config = dict(
    n_layer=14,
    router_score='sigmoid',
    norm='layernorm',
    positions='rope',
    qk_norm=False,
    attn_scale=0.125,
    doc_mask=True,
    train_tokens=428700000,
    steps=5708,
)
Below are experts of layer 7 (counted from 0) of a mixture-of-experts language model. Rows are named router (the router's row for the expert), up (a neuron's input weights, with its number) and show model dimensions 0-55. Each number is 128 + 32 x the weight over its row's rms, rounded and kept within 0 to 255. Numbers have three digits each.
Before each expert's rows: "comes after" lists some tokens at least twice as common just before its tokens as in all text. This comes from a sample of Wikipedia text that the model never trained on. Tokens count by the router's weight.

# expert 7
comes after: " M", " m", " D", "0", "3", "M"
router:165142111140154114125170118168124134107118150156117139056183200165118160112091101130159143140160186173147133063111126121153160130122132194143151119135156128137141152199
up0:108112141146134104122146143130150155107123114139154171110158086094143147146123069135131181161152163140107099132178135118134145116103100133107114075098109092133154180159
up1:092110112125123137108104124105111115144170117086106132178185111128133121149083073108053144120109117206132111092124081126143117134117113090104182140159116131184090163090
up2:152139155131117170109153080110083155158086113078075151162116078117126200140130147189163144160144124141100165110124159087123068125165182145100177100158131125107154090153
up3:128128135153105105132154106142065189134129122187137114124105087076124179122123122127165181106053046112163160086116100119120107121136116100081131116155100129127091151101
up4:113153129190154143129138103152210165054149131153113131067093088096149151123194122085134155134142099138107119071088168168144135115170109159137086095127133109105172130140
up5:174155160100163089126118148141131154112137089147068130082094120113172147087131115126172131108169133111144159130093187145162133104088127174124165220106134151174139129058
up6:128162131178172052134126177186102106162123140084060132115122143131081168156112151098172182123149124142149154161149158072154104136086096074100112082165164143113096111167
up7:171135073119136142138154130124108130145064150170059158059104106111176087099152159079168125157189190103143107097112123151120152080146097153170044160115133110092149144126
up8:129200166130154134106145130128129131154120113031153104096150158156167172140178122116157122173174197141106147076105102150159078143118100138129109150091097099084176141115
up9:106160140144160127137171134104168163070088067070140090114169090129188132159100146157093105113098168232166189131126107144133164080130146170052095111169158069120142122154
up10:135117182142104091117153154126120168158099172169111078099113171106162133095083194066130113142115135148111085097086126130048115109128101100142117140082134131074134165129
up11:134133079134148114184187111148145142077126141154117147121125116090150135120077143159157096129157142106145104131166114110172136151154096127112148134121131087134180138179
up12:093080145195178168099167169178089162124057105133087155110121118106166189084135167079159131138201161164130095142089123129074098048148169170160153181150060145188147152163
up13:151154126208108148104134176105148132193081150117115111134144165099128174117152138103101098135172097179114130078135085137132140167130107099074171170152165080126154108118
up14:135120123121086140126104114151111106116116088174134129181112152149111081120167159107117139151122124122140170134113081117119142115108154097135142131190132102086158072089
up15:207142180124162115139166147165156159132130153219120109075111119183135120131074112113149221118086168163120120087110086197128113098099141194170164112122110128117119151166
up16:159125189113149065112098145143127114127135137141096172173145153154115143118066085142153138123174174152164161137080107156154167125156136092107176135204148191084116162118
up17:147157161101126101143140103157133125159111084136088150126135136131124117109134130047164105156155110173154160121131131152120186130128159171109136083119079095135136126112
up18:093149142111118132138135217131141195101086098081107104060138133113144171144148119135206138112099115177129123143113135117101146091139148153137146092116072093129138118173
up19:098133136143160110128156121120163122123084123137082123080218144153142046116098157060167117121117106189152102103129125133144133102123119126154066077123069102095154152123
up20:105100188167113099121183173117115128152108149184076094122110158101114094156096088106186153094125098162080132115159112138087058126128165147122182149160095144126106111040
up21:174168185095098092065157170116124160115113112117163168109169142121082191128127096097189120131117157128110115130128157092173144154168137118171132126104111205162115115144
up22:095099122153104113143151158072114112115142104113106098093121100148134217084108145140138156180115092165157158091109115150158105123112069126127072161109157117106149155097
up23:154178119088081151165112147125144154118113121145110110137134130121196213159127088104122163127128136120126135097136103148141126063131123155072140142155161175109170128074
up24:137204107136119128074082200117128124133087124062109107094138121183182185103158087113184102101180162175128113132179066157119183127129148182109189111095122122133131099166
up25:121158109112130090101167123106170191103070106126143142125127170095173162159090098060159163125159113133141129124110136180208082112126096128128146138109177120152140096080
up26:135157124102108129123105127151132168112070122118146095119061156140122147163143147091106152162160146140140076109119132094081096075114106098162127131152111098128152125141
up27:149116109093179133125150162162131159091138134165112124148142129154086226097152135128135138129143175093193103095081098121132134052097139073124141136135126076168112133112
up28:092161118153148152109151153117160118114110092096145121118143095124158120162150112155117136114119140179113117094092110108108161048148103086101194123113147069204124125159
up29:166122119116183126166188116183130132140122122171108142128152123107110147094105110153166057152199080161123123089107142161099121151158116152136183136100106117166145147154
up30:115162124120152140176162116090122134134152037112092170133085181163154101152113136154132088137129103179135192120163102084103164100177152084087103139149094119140146094152
up31:148118152101147067093133125146108134109134166186150076149173102160095110124096110101137118129196168243127080124111123172089173069059115188138182093130105173115161126131
up32:110167085123134147157126094116147200158082129114159129089145146135143129089110149130161132154135139120132178091122091123135098147185058153138169133113115154143131158154
up33:150123121182167097129170161125075174069131126169110100130084131091141187119141091099099158077175117190103110107147172093108135114140145209131136062132131168131179137151
up34:084198115204121110106106082156110116105179084129150147126125092118078153121094143080160154142099109192180112119111140072123135140156125136083122120124119114186131101206
up35:079154143137128127141126085143151155087040159147127056113107149142184156107161169070157110141127143142128122174051122119103130084117128105164123123098183118143147106169
up36:143155141135070071124146151177135102159116137134038115132128099141148131176187134158166199102191096162071090097145109096138129111123079145142092127129151103085103117131
up37:201129174102128127130142128130082148125133088125088089130131144106100151104137157141170147132155117144152088116172161085151108151103114144138163199126106167127138113135
up38:122082151187115138146117163085083157145123125109101136125137158116129133153165103157136122106129106118108121152110084173105127177158118138081148112147168173143120142117
up39:144155115122098140086150096155119180118131174128115113161090132174141114118171162115156076134108102136126157101139138128155152096153103152140100204157089169143131118161
up40:086147091112107112090098216130082137094127098120207127092170121138113164116081129154147155103126204142152152103090106148130099127085098137121133115132081100138183089161
up41:091161142137136064099145174144132145059111128149150116102216178129170154145149160205111155104100149138125110147146175174082122136127129163097090140131154118115110143137
up42:159122108072165183102178143190145151145131173113160076139057141152124137122177144123112142078127129147139105186140141165147077099158118103119125103120116115137125120149
up43:178126211110124130173162132146071098124138114205112123127192097115084136137124115101148119121114114101147098137145138127082151135119160167128160179084156129098098134118
up44:096140089108224103124194104179020082138136175127145110137126115130180111184094143137114120097087149151157116156133158116191051130102094088096170077114172131132138134129
up45:155180110109199110104134113149136124115101035123126120150109199126134112109189145142118105104150102124216096106181155144168120140077084182182077164077128116118095124101
up46:150115125157149106177151123131115131084143079130070120124096127130184083096114168092185109187135162193136133107125125136174182109098180160138150128107116114079161081130
up47:132167095144152111191175128146164162081030152068161128110138111118155132154119171082161169134120194179114181145130167149175163105157143119142067124131172084091109171176
up48:152094147141116132096122125105090122111040186175143092150067156121069149099122132149120183090167089215133146153145096081119129078158152120117110145124112151143118120108
up49:170136180066134154209097107167156145086119086143111164114082155098117124113104145165140133136104142175207114034149121144123126132088113184067148083154105145151106102136
up50:062187099152204166116160124117120099088117153141116118147157126071114153131125148096097139130128177134135086125096174156173173114134116153135169123141153191158161172120
up51:128116105147175126112191127128089104113134129206104160129192167167107121147079146100128148144164194172137142137108118163117155071117156156171182157096090208079190149163
up52:147120102078127127107162216124132113085108086158121098085112108234118161140096152126134105132110058224127181128129124126191122105147117150123101148131137108122148114087
up53:118126163143151102182129123153102142120107135171121127145188119113157140060115132133139151121170142196107112117146179128035102135100069164132094119114131157080160114163
up54:153108122101148131084130130172083118109129110116157105122108176154092109132158117110099172160151150168126186073134068129136117127131129160136147121088057151164110132172
up55:123124125160128117159218148134125116069138130143091171171112142125176099120061135122154164157151139157115112074172120112118095130168132194172148086166174121113118105101
up56:141082132131147086119189108111164142163105100119127073156155136112162105099105136108139099124168143163071081108199139149131120115147133120037137111126072115134137132104
up57:132154074116141118127129147127150095120130079191079131117177166145110126133091095087166074124130139097127139100118133137167195071144183143071163135131094158115141130128
up58:090091138158153141131157159143120161174110130142116136144175149101127153124102133147139152117109112150172161073153158121195147098113148172131135142177117125076123107120
up59:142106135151120103098122105099123105131135158159093179094135184111138165159113154117188159150077158130096099149115069161101147088097171189102134146104139169125143133111
up60:089191136076166175123147081201102170108110108115132179133128138098134093132144135131084185119143149130162114120133096135119175106117148166064167098117100162110143144097
up61:109127121141121136107184098099182164112062122159097110070116111153190181109157075076133095097114139214119173143122092107186086069148108162080127122130143136120117136179
up62:129152150125102191182096191091175138148098120111147074148129089108088158078043120102167098143130104117129160086116137065081068059188115148149135133121116181090177183126
up63:200124073113181093159130104114133107142071104136143087137117206148145106135105090174166115114111085098137119124167125128127150147103150210158084118113191177188115174148
up64:153124167135142152115118104137086139149105104070147132145189103078177154128073139108117104106199107153063148127119104157108116117158176155142062147134091158130125131140
up65:138111165148113114119137083156157141170088105133106175129118153073144142103113104173158125121149064156175102093138176171179172123155161130114134084184127123119134114094
up66:168167139101122106107155095153105193113118155046121098137186139138134150169098139139102160148119084167089169080142107108138137133164116193130157138098112161135171129096
up67:147141119208135162121161111162105115180056128100101166118127159130116123210132182135153162146118138166136058122108149203094177074110141101110132140126109112154091119125
up68:156158125115149086156120141114126181091115114100130124135161108139128117170093132061192166136148176213140106150138138110092159061090141155092065111132178132141126128141
up69:160126125086088110159133203112135082090123093087100180153087112158191175088161137107128145084115135116096193087089124164138112118093145167102136099136128129121169142062
up70:170087170119147064139132161109106065137119103098097114174140120124115164209109126112160173124080074225110138103121121101121124180152134116121163161095092155107124123184
up71:117175144141099096081119237149145154098135152099151151089147135114097173130126152093156112125090146118129113084127155154162133183173149145107177136099102128204084079119
up72:120097165151188121129099150156058153098100115211158158123163103121118111109091105098142217154134149159166069137076149135185154154107049116157140126144120131088144098129
up73:126144121065200182188125111133125124124136070123112044074132174112193123146145115027098108178076119098140029131084132162058117097151091179141111139094121145160139118097
up74:188147150105154116110105076170149143145099109099108115116171120152137101111128136075208175152185142250117139175093128140132142117136103164166143092100089082123110151165

# expert 13
comes after: " ", "1", "9", "0", "8", "2"
router:143125129128149130139121157152086120136113127074071117122121186125112195141130109119107106198106167174142121069133157119114109127069156139085100190140123131142156143144
up0:103220129132122115118130086154072126117087121079132126119149109104112117138122101157163193121164124093154154126162121147206134117105058095140124173187066183162141162131
up1:092131150138151127092151133143126075131112130041052103177108192079104125098166108112159144113125132189149100105083127119057152122146181095075090146192114132153172170154
up2:124125132151130104164111120111133151147131087105155056131145108127155109141139117104125097123094127180169141098151081068126094146113150157123128139161113130091163122100
up3:128117124117137138120098090147072085118134115165153216128121104119114157100114133112109137143115102095139133085128147141159140095159135099130106152117124156070157101119
up4:151145105126116153133110103141092105092123123097076165150065075155146201117121155158143104116080138161107124100122086068125105151153032163147189177219111121146172094138
up5:127101117093169121073143192116131143156150134133075177128149111076124157162164218110173102147144147158149081133092114100116152112110157102056152124075015149171128142176
up6:083163124135105165149114148135113161106114084103145130097156105079135091145100132129075122099149115121163181143143181114065114088147045150142071146113104126136111162108
up7:078129107187119133163133073173145108109082098157135115130188147087109135113124173170063123072101130152170179137186142052148151114157150101146086108189126122092119114125
up8:123177107147123094131154155170086148138101092135089089187107094061156176153160110151140120119101143103099174126138117101113143104132117139122209101166153131129143092121
up9:144140157115157069176156203113061184089125128141033156128139161076144105117127105129133140081176100168203136123115127203088151132127172133149166126184124142077166089142
up10:121112114167142156091164129136126151187079172169174182163153129094086089137100188073183184152129081138144145106162086113123107098104143103063092115132151117120125089119
up11:132174078143092096098128168160053097175131122115128082119114119131080155096157152111138117135135107100153120120106077172172173133101104129098130144122087176119174114107
up12:119167164130145124110153111136163124147109144036117102184142125175139137158130118157198205102174148129095174129154163176081142184163129118071093122119083139126134167147
up13:095089095138132144213123160152164130105144166199157107120115086131159148102105040159142134076109088182155163147125056126163101095119140113142089078134145102052158143167
up14:099138109157099167116135194152111145092076110051190186172112084089152123094119083094113144112102135112133229127178163120137156158149106194113118134188150131171094162095
up15:119180138172120070123127111136079140182119088178112097169086103064139111133145172114178189097136092193138193159117080172161098096117122126133105128229082182077189144122
up16:192113116130165113097116154123111089107127165137079135128096152109141144128110117136136104165104184159180139129151092107142120109098109112128112160187156154076176060175
up17:112085111143086104136183159143130203120078151132115188170147178076105148133147112102141142128122187163106121145088130116100105089113142116162141164122117166105092167113
up18:144135152144158105131173216139110108183105104105156150126128104119150155123141134123142122099104135137155159105090155094094138123103097153104101168173100137111139106125
up19:159129153116174137131132133122127089142133109147152156110142166121121145133078089120132134168140139138139106086114147114095086143134081121169141146127136144129119142157
up20:137165124127142096113112181151118162135145140145113084111088122074120158085090113143161112123138127188093090137128186042154069078137103073095098147123126101109067112111
up21:161192131162124109148140102132088101064101077098120134139140168118172148153145153129175130090110174180114115147099115116144113128156101112085095170225109140093153076157
up22:111096153145110094101138143095082093167140055055151075167111149120162140164126122134155118132182123196127085150080124082157156122184130135061137071168136152152159114096
up23:158216151106102059133122170164131153168130067067071130145093159146102063172157091187132166110155087145160094174130109148129117157099168155098080149158217154161123154147
up24:108126139150161147142143063115181128106152125147079104102153143101073111113115158090172103107138120159163110153111114132117126143152133130093129133137112180103180145113
up25:043161130140151094081148104147170133036086129143056114135167133145145123145113172135168098152095132167129126108165124095137063134142107149159144151143057158098141143127
up26:127147124130160138132105226131097120129086124100120223151129075134175097132113083133217185126158160172176127115104126155111094140134092130088113123152103128090154123140
up27:174099125147125174062168099132155154107091154148114115084084116090096132155110146145182085120135123149114140120114118124178104126146096132141104113205164144132171136138
up28:124122128128146153098139103128148080172150149142109171115128121133138141130131122171150130124085101105127118125080180154118044112132115135060142141106180135116092107120
up29:131183116176127117116146190137137237102142115185109161117135117112144109141102146131179138144132073122213137166132115103107138106080140174168112159166213112131160120157
up30:114194154165114127122137175116128102117133059079122053097155123150116137105181156162175160138141089138121130102148081163110117138130151159130122141177119162135135075116
up31:170132134124149125155169158119059178131118062122094082082089147114207172152155124161165184109165115165105137111172075180114112123144115147028152097190102127130162076137
up32:085153141166110137122133123163098126181099126093123158138143096089164168161095107154139176088153072150151095107141127101122054152138099088123160177108103159157121139156
up33:123202138120143080098142192143092157098141048189117128086121138156159091097107185104175141098200129208150102101070106121119065119134093177154082135166149121090159134145
up34:134094112154134151093149126122150099183071185170138166120124156139155153136150154099186132131144099141145074124139128154162159094133126183122113140100115164113131151126
up35:106152131123108116099161164149098140157079150062190085105144137074140172172170092122148138127138206131069188105151117157145168157122080073151139153128096161130092144091
up36:146104134126128132097145171138125084120056112169180125127111160172142122142147139167102152111099189115094166117098130088151093131115126138179140136124100137130227105153
up37:130177166141130084076158109140086172085131080153164103118160149043157131102108103119125124093150114081131167122141133172124160160153113141121124111130103150119174113107
up38:171134132119118098198179221166117190110122083120088122068078204111133101075153124101156144124121093115128178074163109141119150136099125160093112189211120123119112101159
up39:136117141129109079144132140134073137103118128134124134127112109140176180149088047149197166095186081140114168101105124116120113146175153153146114131129141133131131099179
up40:115183131114142074120103156148052097104119119089140095169126158095140128119106131102120138083150039078141129170125144186120103142132111110159101109110163128114184154134
up41:071141141138144167111113134132094157119064158120146161174126162068119073132125106171151117101171114118138218092155074140147059134151129140139149128164129149156145115095
up42:117157148161133116136154143146158143095087096128091049118104175133160141120153158140127142114137165133143121115166097087158085143098133188122146138137132127125185068109
up43:111121134141099113148128159142081175084135150086136143139150153100172172135102087119104128116095143109135103150141186119156167056113127099106139136079096136107162127125
up44:138126130136109147109101174142148109140082081143129151121148136154088112166121066148172157112130139180183137133184123129098069129107140142087176071099092136125160121104
up45:103126140142120157110143159094112110075140128128171075163152132097091154085137132154130131145127153169128162144141194102139086086141202109112111141140103164124149089139
up46:146116151142111148100143105169099096118152124123123135127140166145093145086138060119195142179137141128099131102113147138098111124166094159097122135117117157103136123138
up47:142131103202125121135113096100156150173081150098167116164121138121138154148125128143095171118153155159140096098122172186102182124100109147096132161172108138111197105092
up48:117079163163134077092137136158123124132131138241127128135144171112102163075128067065198133119150161155152092101089160124146127136133140131134128143102066165134174146140
up49:154185130154157100130177160138071135196129148080124111140167191082165154128107115102108147079160152093087154142096114230079147168178098105035133079148122156140129132092
up50:111130172094150104139131109099185119099092105142083112157125107126136083097112100173096147144180139166091137095153091105186094100142147170128090142161066136107122118114
up51:123159115215120111110105124100186135121122095134089102134186100144065108160168105174095103148141088159164067134124141192072154140130145186091145108168136160123124161068
up52:152149090124088098132148160116177109123087175112097097103188121106144121124116174103130149113139122134145087116117118086067122043110171126029152148127128127148139102049
up53:127098165131096088099150193153106202062070129107134166123097125163156162091040151120202172100165091143142136141118137111102095136140095096115147139115069145138144115168
up54:177149111134182116149120098147039099101124053142160207156096091131175136131151127116207119156121164184109121125112113140130089127176135071084111116123117117061086115127
up55:091133123130170113148165127122110187089129095159141120123113083148129140104141098107125155108140055125152124185126132202138148132115135145118061165175085144096137136151
up56:146089114142184146106130152145124139136126137143113120130154123125151103122144140156105183124133133097144152107082111125076133109102130165099159131096117131103197122195
up57:121239147103061133200170117092107095100096193156027132146105134124144190143155119119179185124118136135145066154066161166167110115132107087115118178195144121104133120141
up58:118161120176153104153134136148170139114107193204116128103098139092201165084111092133169100097099157145124167112094087183087193119179185128154145148137097122096129087107
up59:060138128132169156116169098152166181113092170115150101163118136110093092148089147137160133121098146139106122155168119083152078134097115136122181163147124107152090124140
up60:123144157135111146153145149169097142132132080126046138161138106045135114126105067114217108127115160182125156145096112164144105129075123131099126161128108154103114083143
up61:162146152099133123157118137109121147141119040117173153102148182100139120119157132098159178079130149134155156100053135146068173102122149143066098178175144172158187141113
up62:109165137140157101122131071145090130140102091144131125109113203128160141119135086142118152122083138155114096156098130170137205121101130195097084143164092132132231203168
up63:137130112122149142143094172144078122151147130122119169109141141114134166067151123086149155087180189103152124118101173165154120113145101128073094077097113195139182097118
up64:119146108107106129113127107138131050145099164202127156111123175155124121126149139117131103114106147153175114131122151147147056092121137096170121155193052151093142102111
up65:121111145132118141119093159158110199136091133195095115156169149102091093138112102070114160081132166154093118128134132161111106077148123117180201090104137129127133142107
up66:130143135196140152150101191115128084209112179134149160132136069110149190081094147095107111117145160112159114114122092161150141121106123159094134114120049197155148138094
up67:141097187135176131126210095134106097147119052098062164076170120063077154133094145136178150107141109167108112100126105143056123159163125115067117173141068166123157141136
up68:109171144155151161106131108096122153170137064120207114120097180108083107153102164095108134127118140100165158117144131131148158114186114150078125137189097170143109104081
up69:109147117112142134147173116127159161121143138118062137142150122098109100140149065113135126117123174167154111156140155126143147108175125136137187053100060104122204152102
up70:112127184111151136129125182152092096154156092142132177150112080055118153142141116165255104083092112125157123137082068091109066133135093090122127142103108189116125098099
up71:103109151130118150100160147169184133056144136087134085164123141131049148079122138103099105156093143182155154140142167112145107145168166186165101161165149150111187146204
up72:117155090154147143166127065146130159086112157120185123155110151169162154087145092163176116145126120119103159091141122145126081164078109152162128127174125118105146153153
up73:150118093114139110139108100133077147183104090120181126138156120119178160147126144135157175098193157181131142107152110139174133112191103126066138100120084143100112119129
up74:105178161155139132153138131117131129080072065138094118111134091171140081140103119130138146147124047164158175113181148188109085125114075128188146081140098122076053139168

# expert 3
comes after: "1", " |", "-", "9", "ed", " s"
router:162128166148139103140125144091160152149056150164099130142129115189149160130142106093101173128203118125180141070140053117112113132169169135129129170196131157151149115182
up0:193163083137144098133138129102119085117099085179122109114161142148167125165094125132117140086128169108192141143163092096163059137161129090141163057157097057077128155165
up1:133155117125106077087191140130157088147117122097101082098099111133144118154143164172207125104137115153111122104155143136175127160188154101116118137189125104063093136135
up2:104129124105192120134108117120133137156111146108145111112170109104123144054173133118081154139210104133143105137117078202090118077142165131122115104150089154104142116126
up3:111141148148126162211125099124063118134078109035147149118098083149189134089136092139120130134132139151140147134115067155099099143136123106122127114155176181104097135205
up4:111177094136179098032151135082139131129139105143120101115126179151121101115092146101114167130138191143165137122150130142114142135164151108143067115174120105127138124162
up5:125130179105137168163163142154125112124112108113124120157097102140166120127158066118190119118148071178175171105161122192178116159168188125128165162183163134113100150200
up6:101115088128129179087139193151124140089073155127206140120122101183181138084156111113182128116150148162108145130115090107153073066109096142152115142129149116132130076204
up7:074152108095085090154131169194107108147114168120186099102124139190136140085125104012142147100126093146116149104153098122072122086114131125127129143135117107173155109123
up8:124179139148158108152148114130195152081113109149122062135137134080114134146142122136095137138128156111112103093142109134102146152103117112128110067176136120110094168094
up9:122132113132155092160166136117072129101137179083097108171147128117156117146156042104155152091166110146189114112154146101120068118149144085095101124123134138097170123096
up10:176153185147185111101141173099151199142113121100149078129109130151124147075169117107108170139176092112132172115173093155161124096149161139141124141105132161082117085142
up11:127105091190088086104139164153125121107095162184126177135160166116091137163128166102125150096101170129153110141072126102161126126106114102126145119099164147169152087173
up12:053120149130152080149149143115147157151110097123091088115147144113110132105104112124083101128180186132134132168131051055122074114155177082105211136095104149161161046120
up13:098124108121112109100124188159199098120096140096125152138110163152172073142087138103095144155203173134202139149149082170126109106133121157126144112176158109124129175141
up14:099116130116088124135139145127174144152062124150178118095132132108115129128085126089148200092074134132148107164114122125108087065159123151125134084103120112157133119074
up15:132111139127162131134182187105102142138117125121068147120118137124139164156196110140122119146126153175139106102101104104139154113103162146148122160130139167105139143193
up16:059148205103140088156128115113140057146110134132093123158124112134077151117146112069126139140129105200101145083166114137097141075140186153091156082180154209081175069148
up17:087142143131170068177115168137148145149097091150093148142135093144126169079131109124121135127130149167202159092148143157154109117155148108104178106126090113161084044091
up18:087119104127176115092179170136103133131102054137128130161096174095144159159163147126177104127089110104148114087162107146128103125082153198104119180178106135139152122078
up19:157150189122116162159129168101050087181082139161138113103158143106115155174100104152138190145183136184114115134108120148140140115149117053097091117093067145133124122113
up20:122079203123198108192096146138123147105155053148099074130132092172177048167123108122114135115226135144150121094178114133119073099137158087126176090124130105191097134156
up21:126171081121151150130151143161139168091106112130151155167167078137119112049126139091148130120096164099093168106177101100089146126094160108138140105179101129172130104181
up22:108161106085151098091106089146106145095076153132174134117209112133151070129094134107114161154176132132133124124160057199068119152178121162148160118092119142144092112107
up23:100179105126130200140136185140166159091079090094115145126144173156135139187167152106119180139139138104078093118145132167159176122130106089176125151149146121099149117119
up24:102180074174129141155136113150121159086087080113127154163147148151171152163139122101198104077105131127131132123188123121163129161114167156041144173153118121161159119175
up25:143153152106119138119156165134144115072141091156125149110138102162153102128135138134143165130124090149111146148178061148133133108155070105108088129149135126106144114145
up26:161149082132112113086128109137117103197094189120086136164143109108115225170109137167131117122150141160142090114072142066133141122099146052109143125195172223063137092112
up27:093123118054095084088112092160136094140137149046094138141085153126104182149142085138169071136135151174173129126082122092139077088135130092113166141070127148108115138105
up28:165132117120128062164109206162187089140121116136120184076130123150101121151104099097063159110080172118132080146216148150170104111127112099120091142099155117088131081209
up29:116118113094185145124155142169102123150133155088123120137141145076162113143136054117141177177160149114123149097166110137093120143154101125101102085163076112177120190103
up30:095125094153117098175139141172105160131120106124129110174115106139122106188125066110169180156238115113194120152185104159108142100095132126108157189144164125175100163138
up31:093188145140154136142107130126058080132149108120136056100101128150113113167141122121146129129137090178075111117101172093121124139096095135137133116083103145173092097205
up32:128152120186121152102143157165197144093122118169080093112206131108139123120069063078101167112142159166122117134114091151116138122109196188132167176072152131083164103112
up33:067136126131149118135102137152111103082110119113163149111077129105105120097136114128114136120143124122107132103167107187168123119149139123115166135199038166107129134149
up34:142159081102121071162151185120056173143094081119146153141105080062149088048142175109104120157133220151149127121074128177207149102132151146127117192186143128066161139109
up35:162145188150151067168169130130128191096083159161079109086163155106139146101108090117091191128173129158102138105151139113136176129138084116095162132145136090133139175157
up36:140130101111127096085102152161131160093127104171145167164154090145073048128135116115126124151118131174139134149115088179119152059107164172153139062151124119103174101174
up37:119124175103134038095164087147084165142047116138104103130154128132116126124073125082116136092132117164085165096129100180187106101107098081178136105103149077155103133181
up38:130150097150143139127116132132083101152091160099123079105095157124146122086122146125123161119139118126073197106119196136116102127135109154087162052135147124149159151149
up39:149218152120191111103161170169106110085111146103082092138139122115151156159128159156105166143111158118084060120145081153171159160149166106136128092084124127094128122147
up40:115125131099165072159112151115054125062086110141164162135128100129131084141155128069131140112090073130144119116126103129087124128155094113132145107113088124113127132150
up41:121138153157119126104144131170144152073094106096100146145138125143171129150133084087108072133134140172124098188176135152066143142147180139120162098130125143157137138145
up42:154080117105158157120144083114132146129108135139095176149139139124106151157124078119166161128158171147184094118075108081144144133130106082105089095127111096059102126183
up43:172223146141146135150118129149164146097141072146083114099135108110135087169104120118077141141159100173143109109135233158110158114156124110082146100134098130152122137119
up44:117087109126143171120130113160134191162049163157127128132143107116123164133160183115146179138184125146101096095152098111083097130121130092114174153104167086136142121178
up45:151140142116123090103105183134153119122100124116091136132121169163056164130104159133133187108111164202162087122158123187143156101199125199135116111168167127173127213148
up46:127109152105103126149105136098104192089106101148165128118122145130147128126099090179204187136155140144127185133133072130139140134154108140119163122198104085130152160156
up47:135150142152179129089217102137190191070123205118111100149117132096181127157102172090114168146082150145057121079108106154107139143108153195077154155179173134139154111127
up48:150126153199122155092133108113100145117107175120050107119162170099169121152131127126160167117185140135077145127137058163081138076157108091045138127120118129124126110109
up49:087136136141159115131106104150127178154166054143069071114181127166165207141165112125100117126144150119108086122076129076093087146121113161168119177162152103137157091182
up50:185176100138108083120106125127083112173113143192163108132101120165153165170127141124161086091154126139129118082151131145175147103127126099081134136139140183098100169162
up51:130142134107135153171151220115138143108132162102117109127128090138158118134120079118134098134119167179095167094157098133043136123144116074074163098165112127040125164212
up52:108127144154136107142178168173094168178085153110107152093125115138176118123095130142171170158173144155113059123143139138073153142167129137105120129102140096097151118111
up53:111172144140089089162159089175175153068127121117169107139134083114148098117105116074125165084175092118176082121127147169111142124135124150137114102154170215041169102164
up54:195187152100137139154118142095123143123126083125164150140106142140126126148120160037156154119151081186166093137090112128208107152119124095104123112129119078153124063131
up55:088166134118113063099147083125060106156127132077092100157161188151171186138106097172106175154147121136157091111068170107127061123127098138111130057157128101152156160099
up56:103095151123127109178176105113117118110073101133154206166151136180147129162118103105142131112068150156126155135187068118106169058175111175139153073169103162140189133137
up57:150149141135125126113147064159180211127120117031090148143128093110148167152106120175096096143140161152156165125122115182045074094151118156122134123162088074150159135110
up58:155158114115163074138165162150112096173107120107134120154147177119105156120111075090153159156156193133114100117049077142072167158102072118134137172149118144152091055094
up59:134118137147102147185158173164146138165127118136108176135146140093091100145108092100121137133122129145124106126115084107075156165128154151118197163108132130117133138178
up60:138167161204158110121107096136125143123075104114047164086131148144112188137115134106125174139127164159176116174140048185055093134168140124110145149146147184154111157145
up61:176140132116132062150152102121098123112074103113080012140127137135191153117164147129189152104134103095135181141216132148158163132146155114110143065138082164097132059084
up62:099143136149105077142156115171141122124144156137150123138124128087079160165053120114182173107143149157153117088102086173106128157188110188083141140121063108123137138087
up63:152137185077146114138164138163146139119138055159129098149108111160107134079075170077167144145153103149136116119108191149069118153112179069107095165187119113093136066124
up64:216148189153126111139125138129131068154131174164117095145144144148126101110095130108115149097175174161157132157175115153113131106076107153079180144130123150066111208163
up65:154185171128133085181108094132138148199109154102122068149147155124184140128153082115155156130139165148144082160130178098112145093143140139108190118119115146211123167053
up66:093151183126152096150168053139091136165076081136115160153129161149149122063147082162214118176123196205168102133106117143112139141134136187076134164143130132147133126124
up67:049139128082181127120092105175115124083074103125137089096138122151205188165130093119121195134117121156135119098105101138123140106150140177138172124080191147144126094201
up68:145095106145126126125144134144082128127081137121152122124133138080127122124145088136112099136087113169156176095126085111149081117118152061118090105170080117059183121077
up69:137089130178139165093155153145096078112122138084181083187069121160090173113131105059119117113110068140150215149174102176161098124130169159126140105168219129106133179185
up70:182155099104127121164150204148069109130132072104150142101106114189111118155113113075129137073174098119098099085100104150122155135137138147091130145134121174166152122175
up71:118201136117143167186160131091149178121168151168119163148144112122142135168126133112124107157127138138144087112099088143078120122085130137144121179176170175138133148171
up72:188146129138102206138130104128189177118124135098147122098099136195101108121132118178081150095157101100146139109181046160114168134129105144115119153084105160156118089108
up73:122145144102157131134125216111158184080110075162132115116135087146181072093045120106114181149151153137159134107120111121100124155135070139139127032135078148120130149192
up74:101111125109102114154137075133137190103126146149156057174137147156146166095137140154153164124140145102164113131150146140105133097137122087141115147145168118103135124107